Weights of a small mixture-of-experts language model, trained from scratch on English Wikipedia: 128 experts in each of 13 layers, 48 squared ReGLU neurons an expert.
Below are experts of layer 8 (counted from 0) of a mixture-of-experts language model. Rows are named gate (a neuron's input weights, with its number), up (a neuron's input weights, with its number) and show model dimensions 0-191. Each number is 128 + 24 x the weight over its row's rms, rounded and kept within 0 to 255.
Before each expert's rows: a language model's description of what the expert responds to. This comes from a sample of Wikipedia text that the model never trained on.

# expert 13
What it handles: Modal verbs and infinitive to inside narrative clauses, such as could, would, can, to, plus words right after them like no (longer), then.
gate0 [151 182 144 118 137 123 102 102  97 147 126  88 131 117 125  99 143 127 171 120 148 132 134 128 111  67  95 134 116 134 152 152  87 164 142 100 112 124 159 153  84 130 128  77 142  84 118 149  93 110 139 118 118 129 129  88 131 109 116 107 130 123 129 141 138 159 101 114 114 169 166 101 123 125 130 170 143 116 111 152 146 101 131 118 134 133 149 149 144 120 147 126 140 125 132 115 141 167 140 125  81 116 144 149  91 113 123 141 119 136 177 135 140 118  68 171 145 109  61 168 139 145 143 118 150  77  96 135 161 130 128 136 160 129  99 159  94 113 104 125 159 138  96 103 118 148 115 126 133 103 108 131  93  99 101 137 140 167 150 155 144 151 128 135 187 107 125 134 125 138 147 146 125  99 124 159 182 138  83 160 139 154 126 134 166 153  74 138 156 138 133 131]
up0 [113 142  88 106 123 169 123 135 108 155 146  93 138 112 134 121 148 130 107 101 147 139 140 166 133 102 128 106 112 172 110 138 115 138 145 127  95 127 111 121 115 106 164 110 115  70 151 163  84 120 109 149 166 108 146 140 140 103 173 123 140 117 108 144 140 138 120 152 141 148 126 137 133 105 137 173 117  82 125 143 154 130 106 127 133 124 102  55 170 127  99 105 144 147 134  78 117 167 172 186 160 116 128 145 142 109 128 110 154 117 134  74 129  98 135 113 140 111 143 124 112 175  66 129 117 151 166 101 153 131 132 149  77 145 124 129 122 116 137 118 113 100  63 136 144 124 101 108  84 159 111 131 100 131  96 131 107 106 112 122 142 113 153 140 114 124 120 152 158 143 145 110  81 144 128 123 135 153  82 134 151 136 105 116 143 146 161 101  78 128 106 124]

# expert 57
What it handles: Pipe marks and dashes starting a new line of a sports or statistics table or list, e.g. before seasons, positions like MF, or numbers.
gate1 [142 116 172 125 110 109 123 131 171 139 134  98 168 126 110 135 116 118 124 152 130 152 171 133 118 152 104  86 104 191 132  69 121  78 119  81  96 104 135 138 131 101 141 114  89 110 151 120 125 110 144 153 132 180 122  91  85 131 152 122 167 133 186 156  99 170 133 120 153 126 170 158 127  75  86 145 121 150 153 121 134 122 117 124 152  79 131 138  94 155 128 115 148 119 117  90 120 147 117 118  96 107 128 149 165 145 132 154 140  96 170 121 114 133 106 138 133 160 109 116 136 106 149 135 133 172 118 141 183 149  95  91 168 167 138 150 143 110 169 119 126 127 138 120 137  92 116 131 146 108 144 105  94 139 138 104 145 160 133 105 131 159 135 119 112 130 142 144 112 126 140 121 133 136 120 117 112 134 115 123  92  84  91 102 131 117 111 133  74 126 106 107]
up1 [165 119 131 182 131 117 109 132  75 176 126 171 126 139 106  81 166 141 133 133 125  75 139 115 129 162 160  91 149 116 150 153 143 137 135 147 160 132 122 151 137 148 124 139 133 150  84 107 140  86 168 117 119 114 150 120 135 151 147 155  79 118 119 133 140 144 154 117 113 118 133 124 132 161 126 105 132 125  79 152 126 125 148 145 113 103 121 100 118 158  90 147  74 138 142 179 131  82 135  99 143 169 117 154  98 104 127 115 148 100 150 140 156 127 143 128 119 126 138  71 180 150 117 134 101  66 141 111 150 134 146 164 100 115 106 102 141 110 143 136 129 129 118 138 128  85 119 132 143 150  95 121 150 103  92 157 141 131 136 163 135 155 104  99 164 120 138 131 151 126 163 118 123 128 125 120 151 107 136  92  90 157 135 105 164 116 118 109 145 183 165 160]

# expert 42
What it handles: Adjectives and determiners before a noun, especially nationality or ethnic words like Greek, Slovak, Native, Germanic, in phrases like "of Greek origin".
gate1 [127 153 140  99 116 132  89 148 132 132 112  91 124 112 121 150 103 139 158 108 151 164 171 172 102 109 184 149 135 106 138 141 142 167 146  94 159 143 150 144 106 134 156 134 108 130 170 144 151 130 122 104 115 159 148 141 108 111 128 133 191  83 139  97 150 150 189 115 130 111 165 131 132 174 109 100 145 115 116 183 107 122  98 119 148 156 138 136 116 144 122 107 143 131 137 108 167 148 110 151 118 125 148 152 131 129 106 165 148 142 129 138 127 151 130 115 101 108 122 143 137 111 157 124 152  83 139 135  79 108 155 128 127 155  87  65 111 156 140 170 103 104 112  99 142 127 156 100  96 128 133 154 113 122 107 125 172 122 117 135  91 156 112 136 165 112 137 119  92 135 136 125 134 113 152 122  97 177 109 120 119 151 138  82 158 122 128 110 155 106 118  65]
up1 [156 145 114 166 138  94 111 113  94  76 108 136 127 133 161 131 158 146 104 133  97 114 105 111 121 103  86 135 144  89 142 112 117 106 181 144 120 121 130 136 115 123 132 115 179 102 171 127 135 116 126 125 125 113 131  94 109 121 117 127 138  89 118 131 150 110 105 133 128 143 110  77 157 140 163 169 127 137 119 101 144 133 131 165 115 130 149  86 116 158 100 150 121 170  87 131 164 128  98 127 120 105 157 191 150 133 151  97 140  81  75 120 126 131 115 115 169 166 135 128 118 132 111 165 123 118 129 158 119 149 140 122  97 138  91 124 143 135 145 146 117 149 166 159 103 134 182 111 134 198 120 168 128 144 110 133 123 120  93 132 111 138 105 145 137  87 115 153  83 116 113 121 100 149 187 103 135 132 144 142 128 171 120 162 157 131 145 168 144 130 102 150]

# expert 3
What it handles: Nouns ending introductory time phrases, and the comma after them: years with a comma, at that time, by that point, on 30 June, However.
gate0 [124 125 106 102 153 121 170 119 168 165 123 141 107 143 122 117 165 118 143 119 126  91 128 134 144 144 145 131 117  90 116 104 114 145 162 140 106 124 119 114 149 138 135 105 143 160 140 140  75 132  94  88 117 142 128 127  94 124 108  71 111 160 112 136  86 152 108  95  99 155 142 102 118 121 100 127 122  83 126 131  99 139 121  48 125 121 109 142 132 143 111 167 120 168 149  90 116 170  80 143 163 154 123 140 138 118 126  99 123 109 135 140 102 169  97  91 116 138 127 128 121 118 124 107 105 109 158 109 123 136 106 103 119 123  71 109 142 168 127  94 124 159  75 133 125 179 144 169 135 116 107  90 124 156 118 167 125 146 140 139 144 114  98 133 138  92 149  98 156 142 126 134 174 160  87 141  99 139 135 100 121 108 131  89 150 148 115 120  99  73 130 111]
up0 [124 184 111  86 131 171 136 136 127 163 165 121 181  92 130 146 135 155 130 141 152 133 106 150 106 183 125 119  56 118 141 144 106 132 179 130 114 134 119 140 139 111 127 134 122 100 116  88 137 109 120 138 136 123 129 128 125 113 146 117 153 147 121 161 153  97 184 118 145 158 149 150 140 120 128 116 110 121 113 166 130 149 104 142 123 145 113  84 122 112 107 130 141 125 112 138 131 145 115 133 142 133 105 135  91 126  98 161 150 132 157  92 151 166 123 111 132 141 151 144 107 142 121 124 179 107  99 112 157 108 117 107 131 155 145 116 100 141 149  97 164 169 122 147 109 136 156 158  71 153 105 118 126  89 152 133 102 154 153 127 132 172 183 156 104 112 117 120 101 119 178 176 113 162 133 155  88 163 178 115 140 146 122 132 135 144 117 111 152 170 133  89]

# expert 8
What it handles: Adjectives and material or genre nouns after a/an or and, such as rock, pop, silver, gold, iron, common, foreign, plus adjective word-pieces.
gate0 [106 131 101 156 127 145 120 125 125 157 133  60 155  71 138 122 162  93 129 129 180 107  85 129 150 150 167 128 132 162 141 121 114 112 140 130 144 128 138 134  80 145 112 154  54  94 115 151  38 110 121 114 141 117 107 138 120 120 121 163 144  99 116  90 147 150 139 119 101 140 122 144 127 140 148 173 144 137 117 108 147 136 165 106 145 139 148 168 127 172  82 119 170 154 120 118 160 134 130 128 155 145 120 133 131  99 138 153 130 101 146 148 167 137 139 149 141 131  84  98 117 113 136 103 121 109 139  86 157 115 151 127 145 143 164 106 114 127 136 138 147 122 124 127 118  97 125 127 101 104 147 134 122 122 142  97 158 104 136 127 127  87 161 113 147 117  52  97 111 133  65 135 135  93 100 148 124 145 129  93 156 143 114 126  99 127 133 125 134 112 115 141]
up0 [107 148  95 106 137 176 132 121 138 119  98 174 115 133 107 141 152 130  86  88 106 142  78 175  99 130 112 142 110  78 139 156 100 164 133 165 113 169 105 126 135 109 133 119 131  73 137 119 169 124 116  99  73 113 116 130 136 128 145  71 149 139 156 127 146 133 129 100 118 137 135 108 130 141 129 112 201 106 123 124 117 104  80 108 162  93 106 116 117 163 133 132  91 144  76 139  86 166 154  90 154 116 112 117 126 126 125 124 125 115 101 136  91 142 103 133 130 141 154 131 113 118 124 116 115 159 169 148 139 137 159 122 127 101  96 107 153  91 115 129 124 156 128 105 125 123 120 111 149 160  96 134 112 152 128 150 158 129 133 124 150  90 131 113  84 132 129 144 118 129 126 114 123 136  98 129 132 142 111  79 116 109 166 158  93 197 108  95 150 131 114 145]

# expert 38
What it handles: Words after he/she/was in biographies, mostly career verbs such as joined, served, graduated, appointed, went, died, sent.
gate1 [176 162 161 153  89 134 115  99 132 140 146 122 133  97 141 122 127 109 124 119 117 171 138 158 103 139 123 131 146 153 108 142 110 133 152 108 132 116 129 136  98 184  88 147 118  89 147 130 143 153 144 147  96 118 131 126 143 153 154 152 119 157 121 110  97  56 115  86 141 115 126 138 168 147 122 148 105 112 132 151 112 126 150 102 122 113 120 111 129 159 146 138 111 123 147 167 134 151 119 168 153 135 169 124 125 128  94 135 114 187 140  92  93 114 115  96 139 139 141 115 126 112 119 130 102 125 132  98 149 134 127 129 124 138 124 126 117  94 121 136 162 114 121 151 101 166 145 167  80 122 142  93 136 118  51 126 136  81 146  96 156 134  65 116 121 119 106  95 109 156 153 122 121 100 119 131 123 112 179 157 149 137 119 182  96 107 155  62 132 145 101 152]
up1 [124 187  98 116 105 122 138 123 128 151  86 144 159 138 125 122 118 145 148 133 113 103 115 112 121 111 103 102 110 156 145  94 118 146  86 183 101 146  94 120 112 116 118 150 138 119 128 119 142 107 154 169 141 109 107 100 124 123 139 131 155 129 131 134 173 140 121  92 137 109 118 147  76 148 111  93 111 128 118 129 136 127  90 108 169 143 160 117 134 130  86 141 135 126 123  95 192 175 107  83 138  94 170  94 135 108 125 140 149  68 122 120 188 121 169 139 140 129 135  92 145 118 124 101 154 117 109 111 126 153 112 143 103 121 125 113 172 101 107 135 158 131 108 125 100 159 137 143 146 163 132 113 140 154 149 160 100 108 102 143  65 136 143 113  95 110 110 135 121 166 161 118  97 136 162 132 150 118  99 129 116 121 111 145 122 123  74 143  67 159 122 111]

# expert 52
What it handles: Year numbers and year pieces in dates and lifespans, often inside parentheses or biographies, such as 1873, (1740–1774), 7th century.
gate0 [102 130 151 144 127 135 124 125 127 127 115 114 148 133 145 130 110 127 179 133 118 117 140 150 145 133 141 122 111 132 166  91 130  48 151 132 148 100 125 163 135 128  60 157 141  96 120 152  97 105  94 146 140  94 161  95 145 122 135 137 111 121 155 148 138 162 115 122 126  71  89 123 170 127 159 120 146 153 154 129 147 123 185 139 151 129 143 120  96 118 120 106 128  91  69 144  88 121 104 163 123  89 158 103 119 102 120 157 115 116 121 132 124 131  88 131  93 162 142 131 130 118 157 149 131  99 113 157 142  91 133 112 137 145  98 170 107  98 109 116 107 179  73 121 150 120 158 138 119 146 137 165 165 131 164 160 127 130 103 146 172  98 100 117 120 150 143 110 130 125 101 100 175 157 145 113 135 124 114 113 157 121 128 132 124 109 144 148 109 120 133  68]
up0 [ 97 134 149 141 113 124 122 129 116 141 156 108 142 121  96 125 145 131 140  91 114 156 124 141 141 144 139 136 105 158 124 156 147 118 170 153 154 116 155 116  95 123 116 136 126  99 118 162  99 129  82 119 111 131 160 152  91 112 163 130 125 183 109 123  88 168 130 109 109 103 124  94 132 119 152 155 137 178 130 122 110 121 174 145 140 140 123  74  82 124 144 100 142 115 114 125 116 118 171 107 132 112 125 136 171 114 130 123 117 149 123 123 159 168 123 100  98 159 154 115 141 108 123 184  87 129 158 191 111 132 148 159 134 132 132 154 117  93 102  90  99 139  92  73  97  91 128 112 121 105 102 129 126 119 170 122 127 127 160 159 154 127 112 148  59  92 117 136 140 107  92 109 101 154  96 104 137 100 156 144 119 142 113 155 118 134 155 173 120 125 142 164]

# expert 53
What it handles: Single digits and scores inside large numbers or table figures, e.g. 3,235 or 0–6, plus some "is", "also", "However".
gate0 [118 102 130 142 124 117 163 113 102  98 101 120 152 164 119  76  97 119 124 149 138 154 100 156 122 111 107 174 153 120 144 148 101 101 155 156 137 131 134 111 128 140 134 132 166 104 120 153 124  89 144 142  88 140 120 124 111 169 115  95 123 155  54 162 109 135 145 132 106 104 123 129 139 107 127 161 109 145 152 120 143  91 124 153 113 126 108 148 159 129 106 131  96 175 114  82 106 110 136 123 138 133 146 129 120 105 139 143  93 128 104  93 112 164 147 150  71 149 143 116 107 109 141 114 161 154 125 137 137 114 137 129  69  85 128 149  88 143 148 126  90 143 110 104 140 120 185 110 130 119 138 134 135 131 183 101 131 143 150  99  84 151 128 131 145 113 100 132 118 127 150 106 190 144  89 114  90 140 131 113 140 114 102 150 120 149 127 210 148 130 133 149]
up0 [ 92  99 156  68 136 145 134 116 183 103 124 172 171 121 149 110 179 138 107 128 111 123  91  98 135 125 132  88 102 184 117 132 112 122 119 101 117 145 171  94 145  67 121 125  93 136 151 147 124  94 157 103 107 141 159 126 118 113  95 132 136 154 135 122 123 145 131 133 127 144 156 132  91 135  67 160 139 154 151 101 123 140 127 129 115 113  79 100 106 160  92 107 126 142 139 128 116 137 109 161 147 125 134  74 142 156 147 114 112 140 142 112 152 101 131 144 162 110  87 103 134 101 116 126 154 110 129 166 108 101 130  98 156 115 150  94  94 171 103 133 120 131 169 132 135 106 131 174 115 166 123 100 101 140 145 110 151 159 158 149 103 131 158 133 115 148  89 100 126 112  89 154 114 117 126 145 112 106  94 145 116 153 149 113 108 139 141 103 100 161 127 130]

# expert 45
What it handles: Forms of be and have plus also, only, originally and commas right after a subject in biographical sentences: It is also, had been.
gate1 [164 121 128 152 145 162 104 122  98 138 141 119  99 132 153 131 139  91 161 109  68 124 140 160 139 114 126 143 127 102 141 153  91 141 101  99 119 140 141 133 119  97 113 143 160 174 131 119 105 111 148 112 104 100 137 146 152 144  83 108 120  96 154  86 106 123 142 165 135 163 125 127 160 105 125  94 128 129 100 105 152 124 123 114 134 121  99  86  79 151 110 147 172 141 129  78 121 140 110  92 109 117 116 128 137 143 167  70 107 161 104 174 125 123 121 145 116 160 151 137  95  87  54 131 130 129 171 127 112 145 136 159 189 136  55 117 125 128 111 128 124 147 136 130 135 125 142 117 127 130 148 126 113 135 131 129 174 136  97 130 129 172 151  89  90 135 140 158 104  94 141 139  94 128 115 145 121 163 140 139 128 101 165 161 148 135 119 104 146 150 124 127]
up1 [169 147  88 114 125 147 147 163 133 137 126 119 143 128 134 160 121  94  78 171 116 157 142  97 141 135 150 119 102 128 127 124 121 106 150 195 145  98 173 107  73 153 152 113 163 103  90 135 123 115 116 142 129  98  90 116 110 157  78 120  94 127 129 117 133 155 169 100 141 120 122 105 150 108 114 125 179 106 111 154 118 107 146 119 153 110 115 127 128 100 147 123 141  99  96 124 136 123 152 138 122 128 146 127 147 145 134 112 126  97 159 109 184 130 110 134 137 143 107 140 141 142 149 126 146 162 134 132 153  95 144 139 120 113 149 121 124 167 131 135 136 135 103  81  95  78 132 122  95 166  82 103 119 151 133  95 156 170 101 137 125 118 141  92 162  83 164 126 119 123 132 150 172 118 192 126 123 127 129 119 101 115 114 120 114  95 131 112 203 128 144 157]

# expert 54
What it handles: The word "the" and possessives (his, its, their) right before a proper noun or organization, e.g. against the Belarusian leadership.
gate1 [106 153 171 163 112  73 141 106 168 146 114 150 128 153 176 117 134 117 151 109 123 168 151 142 147 133 187 162 121 137 171 143 145  75 116 138 167 105 130 152 115 133 116 116  86 134 109 121 135 144 156  92 141 152 139 131 151  92 137 158 136 129 108 127  82 140  83 114 113 174 151 120  73 129 106 127 137  89 132 133 120  99 128 122 123 169 182 166 159 108 107  97  88 192  89 148 149 150 136  94 138 137 141 140 111  67 139 111 120 175 128 113 139 109 119 113 144 114 136 147 104 134 109 108 149 131  98 156 160 116 108 138 136 111 153 147 149  99 125 107 110 116 107 106 141 136 123 138 135 167  89 116 120  74 131 121 129  95 147 101 167 131  94 129 108 123 129 102 107 130  88 114 143 124 122 133 130 154 111 151 103 150 120 127 143 147 117 120 123 105  98 120]
up1 [131 133 139  99 125 122 162 147 132 123  73 121 124 148 125 159  84 159 154 142 139 147 145  97 148 107 162 127 141 164 101  97 121 146 100 140 147 134  91  97 119 124 116  76 106 103 168 145 101 125 149 163 123 143 143 107 126 136  98 145 150  92 119 144 107  86 135 140 108 155 138 144  90 154 136 115 120 162 125 167 104 144 107 114  97 176 147 140 163  97  88 134 130 134 131 148 123  97 109 153 155 104 144 148 129 114 115 143 126 150 141 116 138 143 136 135 136  75 123 110 160 116 145 143 135 162 132 164  93 129 112 146 136 117  81 130 143 160 142 118  98 108  90 105 124 121 140 166 147  97 153 103 133 126 134  82 121 114 104 137 132 103 108 120 130 126 116 102 138 155 100 107 129 158 186 171  91 151 236 128  99 152 111 144 149 125 152 127 159 126 113 109]

# expert 49
What it handles: Prepositions, commas and pipes in publication or episode listings, such as in (a book title), published, by, Based on, directed.
gate1 [172 127 116 169 123 154 109 151 140 117 173 116 152 135 148 169 151 143  90  98 162 134 150 114  95 132 145 137  99 139 108 150 131 125 140 134 128 130 131 124 130 137  95 157 147 109 147 103 115 107 145 139 109 144  96 126 102 140 115 112  67 123  88 127 149 121 107 162 135 106 109  91 159 114 162 144 114 115 142 178 128 147 123 139 121 140 164 108 128 117 110 131 135  96 144  87 117 126 178 149 139 114 128 139 126  96 113 154 129 137 143 114 143 149 179 123  89 127  87 161 120 151 159 123 156  99 162  99 123 141 114 124 118  87 129 140 133 142 123 142 135  83 132 112 181 101  88 150 111 144 166 138 153 110 119 156 130 100 139  84  63 113  94 104 147 108 118 133 106 111 155 111  98 174 154 117 121  94  97  86 152  82 160 154 124 113 155 138 135 157  67 128]
up1 [130 138 133 162 143 143 149 121  94 110 165 134 116 116 165  90 102 132 133 157  94 112 142 109 142 145 163 101 111 136  93 126 127 124 180  88  89 117 143 151 131 112  99 128 135 114 123 137 113 157 127  87 148 127 103 141 111 140  57 149 134  76 152 138 132  97 131  74 163 144 107 141 112 178 145  96 120 113 109  80 116 167 159 143 146 146 134 153 117 119 126  83 133 116 163 182 123 124 106 101  82 121  40 149 141 146 117 147 111 136  73 163 118 112 142 141 132 132 122 128 120 129 107 145 154 166 129 130 144 160 117 122 142 122 126 119 132 163 128 110 142 138 122 132 123 124  98 135 134 140  87 140 141 178  97 152 100 143 145 145 130 122 112 139 109  94 140 132 125 147 160 146 101 105 130 156 110  81 120 101 147 117 113 107 106 171 152 174 146 142 152 138]

# expert 61
What it handles: Prepositions and list dashes in place descriptions and infoboxes, such as of (Gmina), in, near, at, and "- •" entries.
gate0 [ 89 123  74 174 141 166 149 151 146 135 109 100 130 127 171 159 105 110 150 138 107 112 107 105 135 107 154  75 149  96 104 115 111 127 134 109  88 141 118 107 121 151 113 103 127 110 144 130 141 144 158 100 139 129  75 116 100 115  81 142 118 109 142 112 174  89 158 136 138 125 137 101 132 140 117 103 104 120 118 159 136 115 132 143  76 124 111 140 123  96 101 118 178 147 145 134 117 132 149  82 120 132 163 136 108 152 105 145 111 102 129 134 131 190 148 126 128  93 114 117 147 142 162 134 113  74 141  91 126 102 108 108  67 109 113 116 136 137 149 101 153 129 134 155 149 138 112 105 101  64  97 139 170 152 147  88 146 150 127 129 111 134  97  95 106 128 128 155 146 130 168  99 105 129 139 167 145 114 154 144 103 113 151 138 143 119 134 139 107 151  84  83]
up0 [ 96 166 142 118 130 119 120 148 110 126  88 119 121 135 110  99 150 144  69 120 175 123 123 118 141 110 129 137 127 115 153 123 143 116  88 123 115 116 117 164 123 116 154 141  85 151 173 110 130 162 167 126 142 128 146 126 151 100 140 105  62 127 102 176 117 117 108 137 122 182 134 131 154 144 113 139 158  92 166 155 131 126 106 146 146 142 126  89 169 155 124  79 112 137 123 125  91 163 146 143 127 147 114 145 171 140 114 101 147 163 112 144 153 130 134 170 122 110 118 126 131 124 132  94 137 117  80 139 166  99 105  97 131 100 142 126 118 161 120 139 102 149 101 167 145 167  57 142 140 111 118 111 102  91 112 134 150 126 131 101 171 179 121 131 100 111 156 110 115 109 124 113 118 106 112 139 154  79 153 100 159 129  98 141 112 172 164 114 150 101 138 119]